config.yaml
n_layer: 9
experts_per_token: 3
d_expert: 192
activation: "clamped_swiglu"
router_score: "sigmoid"
normalize_top_k: true
balance_loss: 0.000437
lr_router: 0.000383
vocab_size: 8192
norm_eps: 1e-06
lr: 0.0164
batch_tokens: [65536, 131072, 196608]
steps: 5277
Below are experts of layer 2 (counted from 0) of a mixture-of-experts language model. Rows are named router (the router's row for the expert), down (a neuron's output weights, with its number) and show model dimensions 80-159. Each number is 50 + 15 x the weight over its row's rms, rounded and kept within 0 to 99.
Before each expert's rows: a language model's description of what the expert responds to. This comes from a sample of Wikipedia text that the model never trained on.

# expert 36
What it handles: Infobox field separators. Colons after infobox field names, list-opening hyphens, and pipes after names in tables, e.g. Order:, Born:, Sponsored by:.
router:58 42 65 40 49 31 54 59 41 79 42 59 75 70 63 38 61 62 65 65 70 64 42 47 35 44 30 56 53 43 46 25 55 54 53 49 64 67 42 80 58 67 39 21 52 41 44 47 40 50 65 38 64 52 47 60 26 61 60 60 59 36 32 63 61 52 82 51 28 46 43 45 39 42 56 64 27 43 46 50
down0:53 32 19 59 48 51 39 64 43 76 49 69 44 51 33 43 58 29 67 53 74 67 70 33 48 47 58 46 32 46 60 38 27 28 70 75 61 69 50 43 64 56 59 73 52 52 80 66 14 58 53 31 73 52 79 52 37 59 55 67 45 30 35 30 64 66 51 35 34 91 27 61 57 70 48 41 52 83 77 56
down1:59 66 65 59 37 56 39 60 73 45 26 49 61 40 53 36 73 49 77 47 28 53 57 39 82 53 25 44 36 49 23 54 27 30 31 40 88 60 61 52 40 50 46 48 63 62 54 53 63 44 42 67 55 35 47 64 50 45 45 65 74 40 40 48 62 53 57 42 46 52 77 59 74 66 56 38 29 60 39 77
down2:32 63 31 64 35 41 25 54 38 03 42 61 35 29 55 89 75 23 32 44 51 44 35 35 45 31 52 48 65 37 62 39 35 49 67 43 67 30 30 53 43 15 15 37 56 42 26 53 57 51 54 64 40 48 63 48 47 53 37 37 40 44 44 48 40 66 42 26 66 60 59 65 18 46 58 49 46 75 51 61
down3:70 59 39 55 41 54 58 75 51 42 34 48 32 57 34 45 61 28 24 51 68 12 75 34 47 66 34 48 66 23 69 41 64 43 44 45 21 18 57 48 48 40 49 51 50 30 38 37 66 58 43 39 56 50 43 27 56 70 60 44 54 77 27 51 47 35 64 35 58 64 64 64 42 50 65 59 47 41 57 56
down4:60 47 50 76 58 62 20 56 69 42 42 42 53 37 47 60 48 42 38 65 41 55 36 71 95 56 56 71 43 28 47 68 48 61 52 52 78 14 16 43 43 48 33 53 76 47 53 13 71 41 26 30 72 48 64 30 51 53 58 56 21 47 63 27 28 31 43 39 83 37 58 52 61 48 57 65 61 25 51 69
down5:52 51 27 49 33 41 51 62 44 48 50 49 78 44 45 37 95 64 68 35 25 38 34 21 51 46 17 16 52 81 61 36 80 46 32 45 66 50 79 50 29 33 40 60 39 62 30 67 31 50 53 56 29 34 56 21 49 35 45 46 43 35 77 57 67 40 46 69 30 41 52 52 51 68 50 55 48 68 66 52

# expert 1
What it handles: Common noun/verb word pieces. Mid- or end-of-word pieces and common nouns in ordinary prose, such as sed-ent-ary, ri-gg-ing, day, mother, example.
router:53 87 68 59 71 42 63 72 70 61 51 24 88 59 62 37 38 73 60 55 39 39 46 56 40 63 48 49 19 49 34 67 38 46 39 14 34 40 44 29 69 45 58 43 31 53 43 43 24 60 78 60 48 59 39 54 51 70 44 68 49 60 45 46 99 75 65 53 46 47 31 52 53 47 42 61 46 28 66 45
down0:48 27 49 52 33 48 42 55 38 50 50 68 48 50 50 52 72 72 53 64 22 58 43 52 70 42 48 26 35 49 34 20 54 55 79 42 46 37 33 56 62 59 51 34 64 54 69 48 50 61 34 67 70 56 40 55 66 32 73 32 33 54 24 41 43 27 50 35 43 65 46 50 35 30 10 43 90 67 57 56
down1:79 35 43 76 64 53 40 44 64 51 42 99 58 46 36 41 69 48 63 49 48 76 65 53 61 60 68 67 70 48 62 91 29 42 46 48 55 64 87 54 52 40 78 56 58 52 25 35 46 67 48 39 53 42 59 45 68 54 69 53 53 45 37 84 46 45 71 56 44 36 55 59 56 47 33 70 55 51 53 65
down2:40 92 28 53 28 45 51 29 61 49 55 57 63 29 64 57 43 36 47 67 61 69 45 86 62 43 45 66 60 34 37 43 80 60 59 69 39 55 55 47 60 62 47 24 42 55 59 53 33 38 39 53 56 50 52 99 41 53 47 38 48 73 77 44 83 49 62 37 25 61 54 39 41 66 36 49 52 51 53 62
down3:54 50 44 22 41 67 33 33 32 47 62 57 52 87 69 39 54 69 67 64 42 45 54 27 52 22 45 60 42 64 28 43 63 71 70 63 54 49 49 61 59 44 56 70 48 41 66 48 47 85 52 40 38 60 44 29 52 61 86 53 32 46 44 27 58 21 51 61 37 49 47 49 33 56 64 32 41 59 42 42
down4:55 31 92 45 54 41 46 41 67 46 77 34 52 51 19 50 41 25 48 49 39 41 73 62 72 56 49 64 60 33 43 30 34 56 37 72 34 70 51 39 57 52 64 65 47 46 50 35 46 37 50 33 44 58 63 28 82 36 53 47 34 56 55 45 58 48 42 33 63 64 69 63 54 49 66 37 60 67 51 48
down5:55 11 59 23 55 59 42 71 62 27 49 84 61 48 60 43 66 78 36 62 61 43 60 51 83 39 59 53 63 64 38 61 28 66 42 70 44 35 75 49 55 36 56 32 35 69 51 38 54 54 49 24 85 46 43 58 50 49 47 63 25 82 64 67 48 55 53 62 45 42 35 59 56 25 58 40 60 57 36 27

# expert 32
What it handles: Noun stems and endings. Common nouns and their final pieces after the/his/a, such as team, film, government, album, -ation, -ity, -er.
router:60 62 22 48 59 08 83 76 49 44 00 42 58 68 62 40 25 61 49 50 35 53 61 54 54 36 47 72 55 61 37 51 58 53 66 37 67 37 64 57 65 48 84 62 37 38 73 61 42 82 61 55 45 40 77 66 56 63 57 27 54 52 51 68 73 66 72 66 62 46 63 58 33 46 32 45 48 59 50 45
down1:31 44 29 45 42 28 40 43 29 42 60 55 52 61 57 33 57 45 43 67 52 70 48 68 46 41 52 24 30 62 60 57 61 94 64 43 47 38 50 62 30 45 50 37 72 68 42 60 58 50 57 48 60 51 57 49 33 39 66 52 16 49 61 62 41 41 42 56 32 51 40 32 46 71 68 57 56 96 32 38
down2:37 42 44 63 63 67 50 39 48 61 58 62 55 50 51 45 78 11 32 60 52 51 42 48 47 46 16 44 53 35 23 37 47 45 42 52 43 78 38 53 56 29 47 49 37 96 61 28 35 32 33 76 83 61 48 50 69 33 55 47 60 67 75 00 26 53 39 49 45 67 51 50 61 57 51 49 48 63 63 65
down3:51 84 25 31 30 80 48 73 70 37 40 40 58 41 50 68 28 48 64 49 47 48 63 50 29 46 73 39 51 35 78 58 53 21 60 59 67 75 26 50 72 44 56 45 33 81 38 55 66 57 20 80 61 47 50 68 40 12 65 64 51 48 66 68 73 28 40 32 61 58 35 43 68 73 40 29 46 58 62 44
down4:21 39 67 27 44 69 60 27 53 09 45 59 34 29 29 50 74 32 72 44 58 53 74 64 80 61 82 40 35 51 41 50 49 55 51 63 49 43 68 46 49 59 59 14 65 56 53 51 56 32 53 54 33 73 34 61 54 56 46 14 44 70 57 62 42 38 74 51 52 77 49 65 62 29 56 43 46 60 14 47
down5:47 77 24 35 67 42 52 69 42 51 67 50 34 42 52 49 21 58 39 32 43 50 35 58 68 45 62 67 44 64 72 34 87 44 77 59 53 70 43 42 44 45 51 55 59 69 54 58 53 55 45 63 55 57 36 40 53 27 26 74 54 50 72 54 51 56 51 43 53 68 64 49 67 61 43 79 50 92 49 57
down6:63 76 58 63 45 68 57 44 37 59 38 64 48 26 64 46 50 56 41 45 30 43 88 58 68 48 69 45 45 39 41 66 45 60 58 65 52 52 54 05 50 73 75 47 13 64 56 47 74 30 59 39 43 54 93 45 71 57 37 40 35 32 34 39 35 34 39 45 62 83 49 67 51 44 31 62 51 66 48 64

# expert 35
What it handles: Word stems and pieces. Stems and middle pieces of common words in explanatory prose, such as use, control, promote, imm-ine-nt, acc-ura-te, Dis-ea-se.
router:55 42 41 33 62 36 13 55 59 37 29 40 57 64 13 38 37 63 37 31 83 44 48 44 74 50 47 65 21 57 22 56 58 48 50 50 51 50 88 58 57 78 61 43 68 45 62 42 34 62 55 52 75 49 49 58 39 63 60 25 48 58 50 45 49 53 61 43 68 50 33 43 51 30 56 60 60 11 49 42
down0:57 40 53 22 41 34 37 46 21 47 73 52 44 34 61 31 43 41 44 51 49 48 66 38 67 34 53 43 56 40 55 38 43 18 33 47 32 48 53 42 37 31 68 51 39 62 57 58 50 44 54 51 45 53 74 19 79 38 24 68 43 22 37 52 75 64 60 49 31 69 63 56 34 42 21 40 51 35 75 35
down1:17 57 48 25 47 40 46 33 89 43 46 44 24 57 47 54 31 31 58 69 57 54 53 34 41 32 30 45 32 44 57 54 44 43 60 57 61 39 57 35 70 28 59 88 38 26 41 65 43 37 16 37 42 62 39 21 53 86 60 31 48 50 38 32 68 49 38 50 52 73 04 30 71 51 53 55 40 59 35 30
down2:47 54 30 68 39 43 47 59 74 28 75 57 71 54 70 36 47 60 57 43 89 61 54 65 54 44 61 70 53 35 46 34 74 73 62 42 64 48 42 27 54 39 38 36 59 49 50 57 84 68 35 75 50 41 79 62 35 55 48 46 56 66 54 61 59 58 44 33 55 57 36 25 56 32 65 24 55 47 57 44
down3:44 72 67 51 53 47 67 58 58 39 68 68 26 52 80 66 67 21 72 40 51 30 54 47 52 14 52 64 45 36 33 26 43 66 37 60 72 63 43 68 74 55 39 48 47 38 55 70 34 50 31 47 47 20 74 68 43 48 52 41 34 68 55 63 52 75 20 45 46 50 42 29 72 51 38 37 57 74 62 72
down4:35 52 67 56 52 50 50 45 60 37 43 57 31 58 18 61 37 48 77 32 34 78 47 52 39 55 59 53 45 41 45 65 35 44 64 37 32 50 32 65 30 36 48 73 51 28 42 74 66 43 35 62 42 40 44 61 30 72 63 51 57 37 42 69 40 71 61 63 72 19 74 37 46 22 25 75 34 36 52 55
down5:52 50 56 54 42 57 49 51 61 30 66 43 46 40 61 26 58 46 66 36 37 55 66 66 51 62 68 41 61 46 64 48 38 54 36 47 39 21 51 33 57 57 42 58 72 49 70 26 56 56 50 60 25 57 56 63 45 41 33 46 59 48 88 23 74 79 41 35 44 39 61 59 49 38 50 46 31 15 61 51

# expert 10
What it handles: Proper-name content words. Capitalized words inside institution and place names, such as University, States, County, York, Park, Maryland; also nouns like village, parish.
router:52 48 37 50 29 23 38 56 33 44 36 65 50 78 99 34 34 48 70 66 44 57 48 49 31 59 57 57 54 53 40 37 57 40 43 45 51 16 56 54 64 34 82 83 57 45 52 63 49 87 57 35 41 33 72 60 53 62 37 42 75 49 24 74 84 52 60 72 41 47 34 49 41 10 48 44 43 64 43 68
down0:18 58 64 24 44 39 35 35 78 45 20 64 56 28 53 45 53 65 39 30 50 26 41 54 68 45 51 68 44 29 41 47 47 86 59 50 72 46 50 39 45 22 56 38 52 73 54 60 72 60 53 50 22 52 54 30 69 40 35 57 47 62 63 76 43 45 78 70 33 46 63 56 67 63 66 63 59 60 23 46
down1:24 25 44 58 45 39 17 70 34 77 51 51 19 53 41 64 86 69 53 67 53 44 28 50 31 79 67 61 68 37 66 53 43 69 45 34 60 64 50 30 44 50 70 40 43 53 35 70 41 54 77 46 67 51 48 59 70 29 55 40 59 51 60 50 55 39 33 60 27 40 58 52 83 50 61 60 61 50 49 63
down2:47 25 28 56 56 51 45 41 56 58 30 53 58 59 49 53 53 50 34 32 70 62 32 35 59 28 59 71 41 49 47 50 44 51 72 76 79 67 18 59 43 34 03 53 61 33 59 73 62 63 19 43 58 63 64 64 62 63 33 71 55 59 46 64 34 37 54 32 54 41 54 47 36 63 69 71 87 35 63 40
down3:45 44 42 74 71 47 54 52 48 62 67 57 30 32 64 60 16 48 59 33 41 33 65 43 36 29 30 32 58 66 62 30 40 52 35 45 28 36 56 46 39 49 19 39 69 24 57 41 59 31 53 83 64 00 45 28 54 58 53 29 43 63 49 24 30 44 72 68 51 58 69 40 56 34 44 65 41 42 55 62
down4:29 43 58 48 51 42 37 45 55 23 40 37 36 47 50 56 49 68 50 50 64 56 60 47 51 69 64 42 66 12 32 53 53 48 17 51 47 48 46 42 63 59 43 50 40 47 53 54 48 58 52 49 21 44 42 22 34 38 42 44 46 46 60 39 71 45 39 43 28 62 41 69 73 50 75 49 64 21 32 42
down5:62 54 47 54 35 76 55 52 63 64 56 61 49 36 19 53 53 68 49 74 44 56 50 51 58 57 55 51 75 48 72 58 46 70 42 30 30 43 69 69 63 40 56 67 24 63 46 71 37 43 64 33 60 62 59 66 32 48 39 56 31 68 51 67 58 42 73 57 61 26 65 55 38 88 70 35 56 65 65 61

# expert 17
What it handles: Foreign and lowercase starts. Short lowercase word starts after an opening bracket or quote, plus foreign-script pieces, such as (yo-uth), (be-ef, Japanese サ, Greek χ.
router:47 63 82 64 45 75 55 51 43 60 64 29 38 49 48 26 50 47 42 62 70 48 40 31 24 43 62 35 55 73 55 41 52 57 70 18 52 57 31 52 68 45 65 44 39 55 36 56 58 29 41 58 66 25 45 62 53 35 39 67 54 58 68 50 38 46 41 59 16 49 18 51 27 38 34 64 24 13 49 61
down0:35 46 39 59 55 19 14 28 51 62 60 34 38 31 47 86 42 42 43 53 32 55 53 39 66 36 18 35 50 75 33 35 50 46 56 60 58 61 32 22 41 70 60 44 50 67 16 80 70 59 46 48 33 21 57 59 37 80 66 40 46 36 54 63 66 20 50 46 58 36 48 41 45 47 42 67 46 35 71 63
down1:46 52 76 32 47 46 59 43 46 35 67 75 39 42 52 60 63 43 41 71 51 52 45 61 63 52 68 43 55 31 67 48 61 41 63 58 42 65 31 34 45 45 36 44 60 38 50 52 45 66 59 77 57 42 32 32 24 30 31 47 65 65 43 50 70 47 72 19 20 53 55 35 48 26 60 37 41 69 65 52
down2:48 50 36 21 67 51 35 06 50 65 47 61 20 77 46 47 28 45 38 63 49 49 63 71 48 44 59 49 42 43 52 52 30 70 62 56 38 44 65 41 61 62 54 58 63 36 50 62 42 67 64 68 02 50 60 52 62 48 41 48 77 49 68 74 49 58 47 62 43 57 37 32 58 53 68 28 48 49 48 33
down3:26 61 30 45 53 37 48 47 41 42 59 55 66 51 52 53 27 48 58 59 38 38 62 41 46 44 53 46 51 66 60 51 40 47 62 41 32 69 41 54 51 57 33 25 29 50 41 59 56 39 35 31 59 52 81 68 53 66 41 56 59 60 62 43 35 58 51 38 16 42 56 60 24 74 34 55 26 47 69 13
down4:36 32 27 50 59 17 20 38 54 30 71 61 77 21 38 49 34 51 36 62 37 76 32 21 57 41 40 37 75 36 61 51 52 44 79 49 37 56 20 57 63 47 68 62 94 34 42 69 65 76 71 63 62 46 64 40 66 61 56 39 61 59 53 22 48 65 18 53 60 52 71 78 39 58 27 38 08 61 51 93
down5:37 46 53 18 55 41 49 27 46 29 45 48 24 39 60 23 78 50 36 42 44 35 52 32 49 59 48 29 51 58 32 53 54 81 44 50 43 19 41 75 34 31 60 51 59 43 41 55 69 69 33 29 56 52 62 52 59 82 69 65 52 55 29 21 81 75 09 69 50 58 52 33 58 32 39 65 60 63 75 53

# expert 22
What it handles: Word-initial fragments. Opening pieces of a word split into parts, right after the, a or and: ass(embled), ins(isted), inter(vene), un, re.
router:66 27 57 69 54 42 22 47 42 62 47 54 54 54 34 47 26 56 63 58 37 61 58 22 45 74 15 43 52 56 55 17 49 51 42 29 52 55 40 45 52 40 71 46 37 42 43 34 37 73 39 67 29 71 43 71 44 58 10 49 47 59 40 52 72 67 36 54 48 44 23 60 43 35 40 42 57 45 49 47
down0:58 55 54 45 60 75 61 58 55 73 69 68 64 39 36 58 46 51 47 49 67 33 77 76 48 45 31 68 58 69 50 38 57 72 43 84 46 74 51 25 56 57 33 69 62 79 46 62 47 42 40 45 52 49 26 42 54 59 43 23 32 35 68 45 65 41 37 48 69 55 53 34 51 63 67 35 58 47 56 62
down1:00 83 43 57 74 57 51 50 45 68 41 45 42 58 37 42 60 77 68 43 22 52 59 25 35 52 19 52 38 11 29 52 57 45 54 60 81 21 54 50 39 73 56 69 58 68 34 58 40 81 60 60 00 40 37 42 28 52 63 42 48 49 34 64 45 71 67 81 50 53 54 40 43 56 86 57 63 32 35 81
down2:58 43 35 59 26 58 49 56 62 25 67 65 32 55 63 56 71 41 56 71 29 60 27 55 64 40 39 48 51 44 41 58 51 65 43 53 42 50 56 25 56 69 31 53 42 82 45 17 81 46 52 56 49 46 57 48 66 46 38 60 20 54 57 54 51 13 42 50 25 50 43 36 54 42 61 28 70 52 58 66
down3:65 50 39 28 59 52 53 50 74 29 41 77 41 50 55 66 37 64 92 77 34 41 34 57 51 58 61 72 57 67 33 47 28 31 64 54 51 56 58 72 44 44 52 21 60 42 46 72 60 52 37 55 50 70 25 51 47 31 37 42 33 48 45 48 45 60 43 46 56 64 58 54 44 31 34 63 38 82 72 45
down4:49 49 64 57 41 40 68 57 71 31 73 46 76 37 53 49 54 60 36 58 50 46 87 32 33 36 46 44 48 55 38 69 53 49 45 68 60 54 43 53 28 52 29 46 66 54 56 41 28 51 56 31 86 45 64 73 54 58 79 22 34 60 53 69 39 48 51 60 42 55 51 60 47 49 50 52 61 20 75 60
down5:78 43 41 47 50 48 18 49 41 42 33 55 34 39 51 45 75 57 42 50 23 66 52 35 54 31 22 78 44 31 69 54 50 76 42 42 55 25 52 27 57 48 59 45 50 48 51 33 48 41 44 23 47 51 48 61 45 65 45 34 71 67 53 48 29 37 61 55 38 60 28 64 51 62 35 29 30 38 71 20

# expert 9
What it handles: Consonant pieces inside words. Consonant-heavy pieces inside long words, often after c or p, such as endosco-p-ically, photoco-p-iers, des-c-ribes, Observa-tor-y.
router:57 40 45 61 42 35 27 44 66 43 40 72 44 41 43 75 42 55 34 58 23 45 53 22 44 55 43 48 36 52 33 50 41 61 27 45 53 46 71 60 48 57 28 60 32 16 58 14 55 54 46 60 43 59 18 52 47 42 54 39 44 55 30 39 37 67 41 70 59 49 39 44 44 43 52 32 48 36 27 59
down0:45 47 58 57 46 27 84 55 58 57 56 39 17 67 57 72 53 59 47 48 57 53 39 72 49 56 53 51 37 29 32 50 50 61 55 35 22 25 45 33 52 65 36 74 41 51 47 58 47 61 24 41 36 27 77 48 77 46 54 46 42 45 23 55 28 38 30 22 29 66 49 48 54 69 86 60 71 27 32 30
down1:59 60 47 69 58 25 73 44 35 57 74 57 21 47 59 78 55 48 18 34 30 51 53 80 72 55 77 53 59 53 62 62 21 63 63 50 51 69 47 62 58 34 59 57 53 33 76 24 34 45 69 48 60 57 40 69 39 58 32 57 52 58 14 26 49 35 43 58 58 69 25 62 57 60 62 30 40 35 57 25
down2:23 58 60 50 42 55 69 45 52 35 52 43 55 41 52 28 49 47 70 60 54 39 46 62 46 47 44 39 46 31 25 34 66 40 46 49 53 13 53 75 53 62 47 54 47 33 71 77 59 31 47 77 45 41 47 60 42 41 48 54 51 67 46 65 34 41 66 54 38 22 64 52 67 64 50 42 57 68 41 41
down3:73 38 49 61 58 55 45 52 58 48 53 30 48 29 74 65 69 54 46 24 44 35 84 52 49 52 45 27 46 57 54 56 31 44 56 68 65 59 40 67 28 46 29 44 53 68 45 37 84 44 46 54 39 42 45 50 64 62 50 57 50 61 91 86 43 45 51 48 27 59 67 68 43 24 49 60 51 57 45 87
down4:55 40 42 38 32 49 45 64 61 22 59 62 45 53 39 30 64 36 55 54 55 62 62 63 51 36 39 58 64 83 45 45 49 51 45 79 46 67 41 45 64 47 61 42 34 47 31 43 15 54 50 50 59 41 53 38 58 37 32 55 44 22 54 50 82 38 62 46 45 39 46 26 49 26 66 45 62 56 42 31
down5:47 30 73 36 56 67 52 57 64 42 34 43 52 09 33 45 54 68 56 25 45 34 68 31 48 34 47 67 69 65 62 13 32 40 51 24 57 42 55 67 45 36 50 39 38 38 49 77 40 44 16 39 43 46 41 35 23 49 48 47 44 58 53 21 34 57 45 56 70 21 45 91 14 52 28 47 34 42 29 43

# expert 7
What it handles: Taxonomy and category nouns. Field labels and category nouns in taxoboxes and infoboxes, such as Order, Genus, Species, classification, music, language, often before a colon.
router:59 41 54 52 59 38 53 53 50 67 35 59 70 65 46 50 31 63 80 39 61 49 34 24 46 48 46 47 56 55 50 35 57 37 51 51 62 42 16 67 61 51 54 38 61 47 80 49 49 77 64 71 56 37 40 53 50 50 40 30 32 63 35 58 62 54 63 51 41 43 40 28 37 42 35 58 39 48 39 65
down1:73 72 36 17 50 54 50 52 60 36 62 56 31 35 58 65 87 37 29 42 50 56 57 67 64 56 57 52 29 44 40 73 25 54 52 54 60 64 90 25 40 57 58 56 55 47 51 48 60 45 21 53 58 52 52 30 51 28 63 52 72 28 30 59 73 20 31 55 34 47 62 61 42 36 36 75 71 36 62 67
down2:29 52 33 66 50 50 70 65 43 56 79 45 47 37 74 60 51 39 41 40 36 37 78 40 61 41 49 75 92 46 67 61 59 35 80 66 44 50 62 42 66 52 66 57 69 44 63 48 43 51 59 33 49 73 78 38 92 31 41 38 46 73 60 36 50 42 65 26 30 43 57 24 29 50 49 62 64 47 57 75
down3:49 45 52 62 42 42 72 76 57 56 45 61 39 64 65 33 39 34 67 35 54 14 61 77 48 58 43 18 66 80 54 66 63 47 59 57 57 43 53 66 53 18 65 50 45 73 47 49 61 69 29 48 37 49 58 41 56 59 72 08 53 73 16 64 65 62 63 51 65 68 54 53 36 67 40 59 49 35 20 47
down4:58 32 51 40 56 68 36 40 45 35 65 37 48 69 51 45 52 63 41 71 25 77 41 52 58 58 38 33 31 48 57 58 49 53 59 66 30 39 35 54 24 80 62 49 59 27 54 68 39 61 44 59 25 55 37 35 75 57 69 50 37 60 53 40 46 73 52 62 40 54 55 59 41 56 44 55 32 36 31 35
down5:30 24 54 44 48 38 54 58 64 36 39 18 62 71 37 52 23 62 40 59 28 29 38 37 55 36 34 69 38 47 31 29 39 63 40 51 62 75 55 57 64 39 68 61 58 59 58 46 34 41 27 44 43 45 46 57 54 48 27 53 23 37 47 40 38 38 47 34 44 55 40 33 52 60 28 63 34 36 59 71
down6:46 50 40 60 66 32 54 40 43 52 55 65 66 37 32 35 69 49 55 65 31 62 27 44 57 43 53 51 54 61 29 51 11 55 45 62 47 67 33 61 49 63 41 53 49 71 63 69 74 74 44 53 36 94 37 56 69 64 35 30 29 51 11 56 35 21 25 61 51 38 63 65 64 45 44 52 37 61 43 46

# expert 25
What it handles: Name-internal pieces. Pieces inside proper names and rare words after a capital start, such as Fu-l-cher, Fu-l-bright, Pi-ge-on, plus first names William, Thomas.
router:62 71 88 51 56 56 54 50 66 66 50 15 19 67 58 56 40 59 58 55 69 44 39 46 70 66 51 59 35 44 24 46 44 35 38 58 49 28 12 78 49 34 60 68 63 54 49 64 52 67 69 51 51 68 42 57 42 48 39 58 51 43 65 51 77 59 43 82 61 41 51 49 72 63 58 65 48 58 45 54
down0:30 40 45 62 42 57 29 50 63 42 60 50 55 58 50 64 74 37 59 43 20 71 32 61 65 71 48 54 55 60 67 34 33 51 33 76 84 71 28 40 50 63 54 48 67 56 71 70 41 44 47 57 70 39 62 68 19 61 57 74 72 38 66 62 90 28 42 57 52 47 68 59 39 38 40 44 34 56 58 37
down1:64 70 51 53 30 73 25 57 37 32 34 42 70 38 48 65 40 78 34 29 39 68 52 68 50 56 37 35 53 41 65 44 50 61 99 54 20 75 40 58 54 58 52 52 65 48 30 32 37 52 62 46 69 65 54 49 39 28 60 44 50 38 42 67 62 74 65 54 52 50 48 57 55 46 50 40 50 67 46 39
down2:42 47 42 52 46 45 59 64 77 27 42 42 55 47 63 57 36 47 27 72 52 63 50 43 34 07 57 52 48 22 52 40 79 64 36 72 41 44 49 57 62 71 58 70 64 63 51 67 62 76 46 50 55 30 60 45 48 60 72 50 59 59 46 47 76 49 45 49 41 50 36 61 54 70 43 28 46 42 45 50
down3:69 62 68 51 58 51 61 45 23 52 50 46 50 36 27 57 36 53 48 40 58 31 46 50 43 52 30 48 50 52 34 54 58 39 34 25 53 48 82 55 19 39 34 63 50 64 48 24 53 45 63 50 70 72 47 53 79 53 24 48 39 68 40 43 56 62 24 65 30 26 64 41 52 51 68 57 20 53 57 57
down4:35 78 41 39 79 57 52 30 63 51 54 62 21 47 52 66 46 38 63 72 28 40 38 51 12 41 45 41 48 28 64 70 41 30 47 87 42 38 62 29 40 48 50 33 55 48 43 53 48 43 62 53 66 18 34 49 56 55 75 60 61 61 30 48 34 44 37 35 74 34 60 62 38 28 54 77 68 60 65 62
down5:42 42 55 65 28 75 24 20 46 38 53 65 46 49 76 58 41 51 55 74 46 45 74 33 41 38 41 65 49 35 59 43 40 38 39 36 54 29 73 31 63 14 52 60 73 62 37 48 48 77 39 44 42 57 47 72 50 46 54 52 38 70 62 46 75 61 31 25 49 79 50 49 77 59 45 31 68 29 83 46

# expert 37
What it handles: Acronym letters and geo-words. Capital letters in acronyms and words like United, National, World, such as PSO-E, IUC-N, CB-S, UK, UNESCO World.
router:61 42 65 65 56 55 33 44 36 47 31 37 56 58 84 31 40 45 59 49 41 72 28 49 38 74 33 83 31 35 63 26 61 66 42 42 49 00 31 79 64 45 76 63 19 54 56 39 43 56 49 60 33 43 38 59 51 63 40 45 34 79 20 65 32 52 73 53 70 47 58 47 58 27 27 54 64 52 44 59
down0:21 68 55 32 44 41 32 70 29 56 64 57 54 44 60 61 52 49 54 53 59 39 41 55 30 35 36 69 34 43 62 70 49 54 46 53 52 39 39 54 36 45 43 47 37 57 48 20 54 45 56 62 49 47 65 34 53 52 42 31 55 36 26 55 21 46 57 72 55 55 46 34 37 44 55 68 52 47 56 55
down1:34 74 41 45 60 57 62 44 71 19 54 85 33 41 48 28 61 44 52 28 46 59 49 49 54 99 57 44 56 69 52 46 32 32 41 48 53 37 64 48 38 55 29 34 57 57 25 50 42 54 62 38 62 50 33 50 48 32 50 68 56 41 57 38 57 19 78 50 60 35 44 45 52 43 57 50 66 47 44 53
down2:75 61 66 57 52 81 28 36 64 55 69 46 45 03 67 24 26 41 37 70 75 46 37 69 59 26 59 57 72 68 68 53 44 27 44 57 60 50 28 26 44 51 41 58 87 52 36 64 51 52 26 38 44 40 40 51 75 25 66 35 34 47 64 67 68 44 68 14 66 70 72 57 83 58 33 66 60 69 47 64
down3:42 66 30 64 53 58 56 53 36 46 55 56 73 59 74 67 55 49 46 58 19 59 55 51 65 68 45 42 33 13 56 29 66 52 64 33 36 44 38 31 66 64 53 61 79 80 12 49 54 52 57 82 58 50 49 39 62 56 46 57 42 53 54 42 65 28 33 36 60 28 27 49 54 52 31 43 60 67 66 36
down4:99 29 38 64 78 21 47 21 62 53 35 70 42 63 49 23 48 33 50 53 45 36 36 50 62 56 57 54 23 60 39 52 32 49 48 50 37 71 61 73 70 51 50 42 53 73 66 38 36 39 57 37 48 49 50 57 51 41 85 42 52 54 34 54 35 30 48 37 43 61 54 37 36 33 49 16 55 27 54 44
down5:70 54 39 79 49 53 34 61 59 48 41 51 50 47 41 66 80 58 40 46 60 44 55 42 47 65 58 62 35 49 50 44 44 38 50 46 58 17 58 27 42 55 41 56 46 87 72 48 33 39 42 37 62 45 32 56 61 39 69 67 10 21 56 59 45 52 51 51 64 43 31 36 40 42 34 58 62 41 44 36

# expert 8
What it handles: Table cells and dashes. Cell contents in sports and statistics tables, especially em-dashes for empty cells, numbers, Total, at before away opponents, x, $.
router:52 53 33 64 57 45 65 62 79 46 54 61 21 58 24 40 52 59 63 45 55 57 53 32 45 83 52 43 64 51 43 44 43 53 62 62 48 48 29 58 67 62 50 61 40 42 85 45 25 32 48 69 63 48 30 79 44 55 69 37 67 42 47 57 42 61 42 41 53 64 48 35 41 52 42 55 43 46 35 71
down0:62 56 58 74 37 65 44 66 75 19 50 59 65 52 52 54 58 28 42 78 34 64 60 52 38 33 40 42 27 46 56 04 70 31 39 55 38 59 45 57 67 46 50 51 80 48 52 54 31 58 57 66 58 45 36 27 61 50 37 48 53 71 72 42 53 60 53 44 65 45 53 02 59 31 52 72 45 67 57 75
down1:66 47 78 45 31 46 46 30 65 85 49 58 43 67 29 54 48 60 60 61 33 44 69 29 26 65 32 32 44 41 64 54 42 59 80 69 31 66 97 66 36 50 62 30 26 57 51 52 47 52 46 33 57 69 59 68 42 48 50 45 56 67 62 58 48 53 57 40 79 99 49 44 69 54 66 45 37 31 50 52
down2:43 51 44 64 50 51 31 55 55 50 61 60 72 39 57 67 39 58 34 57 57 40 46 46 30 46 35 70 34 33 16 46 45 51 47 31 39 68 45 60 49 46 47 45 42 45 51 69 29 49 47 43 40 57 57 50 40 69 41 25 41 66 58 43 45 47 26 62 59 65 46 66 50 79 67 28 58 49 29 36
down3:35 72 30 48 23 73 61 45 78 61 43 47 46 32 52 22 56 66 38 52 54 30 72 35 34 57 51 16 58 37 60 35 45 68 22 59 60 35 49 57 29 71 72 48 46 64 53 67 40 74 45 46 49 24 81 55 35 54 58 50 67 36 35 68 60 45 72 30 48 32 40 61 77 54 44 48 39 76 42 47
down4:44 38 65 15 63 47 44 42 46 55 38 67 46 53 85 74 48 68 63 37 38 51 52 44 19 32 29 42 58 66 50 56 46 29 34 36 51 37 74 54 36 42 57 45 52 49 38 57 41 43 70 48 45 59 30 45 50 05 53 59 50 55 51 59 50 04 58 36 43 44 73 48 47 33 51 57 72 37 52 70
down5:54 72 40 61 55 51 29 23 53 13 62 41 56 44 56 51 51 64 34 65 50 26 35 55 67 62 35 20 45 54 90 54 41 64 42 49 51 34 05 39 50 40 50 05 43 62 52 39 52 50 66 58 53 56 66 53 30 43 83 69 30 40 65 42 23 45 51 27 54 45 62 47 36 50 58 48 61 65 42 55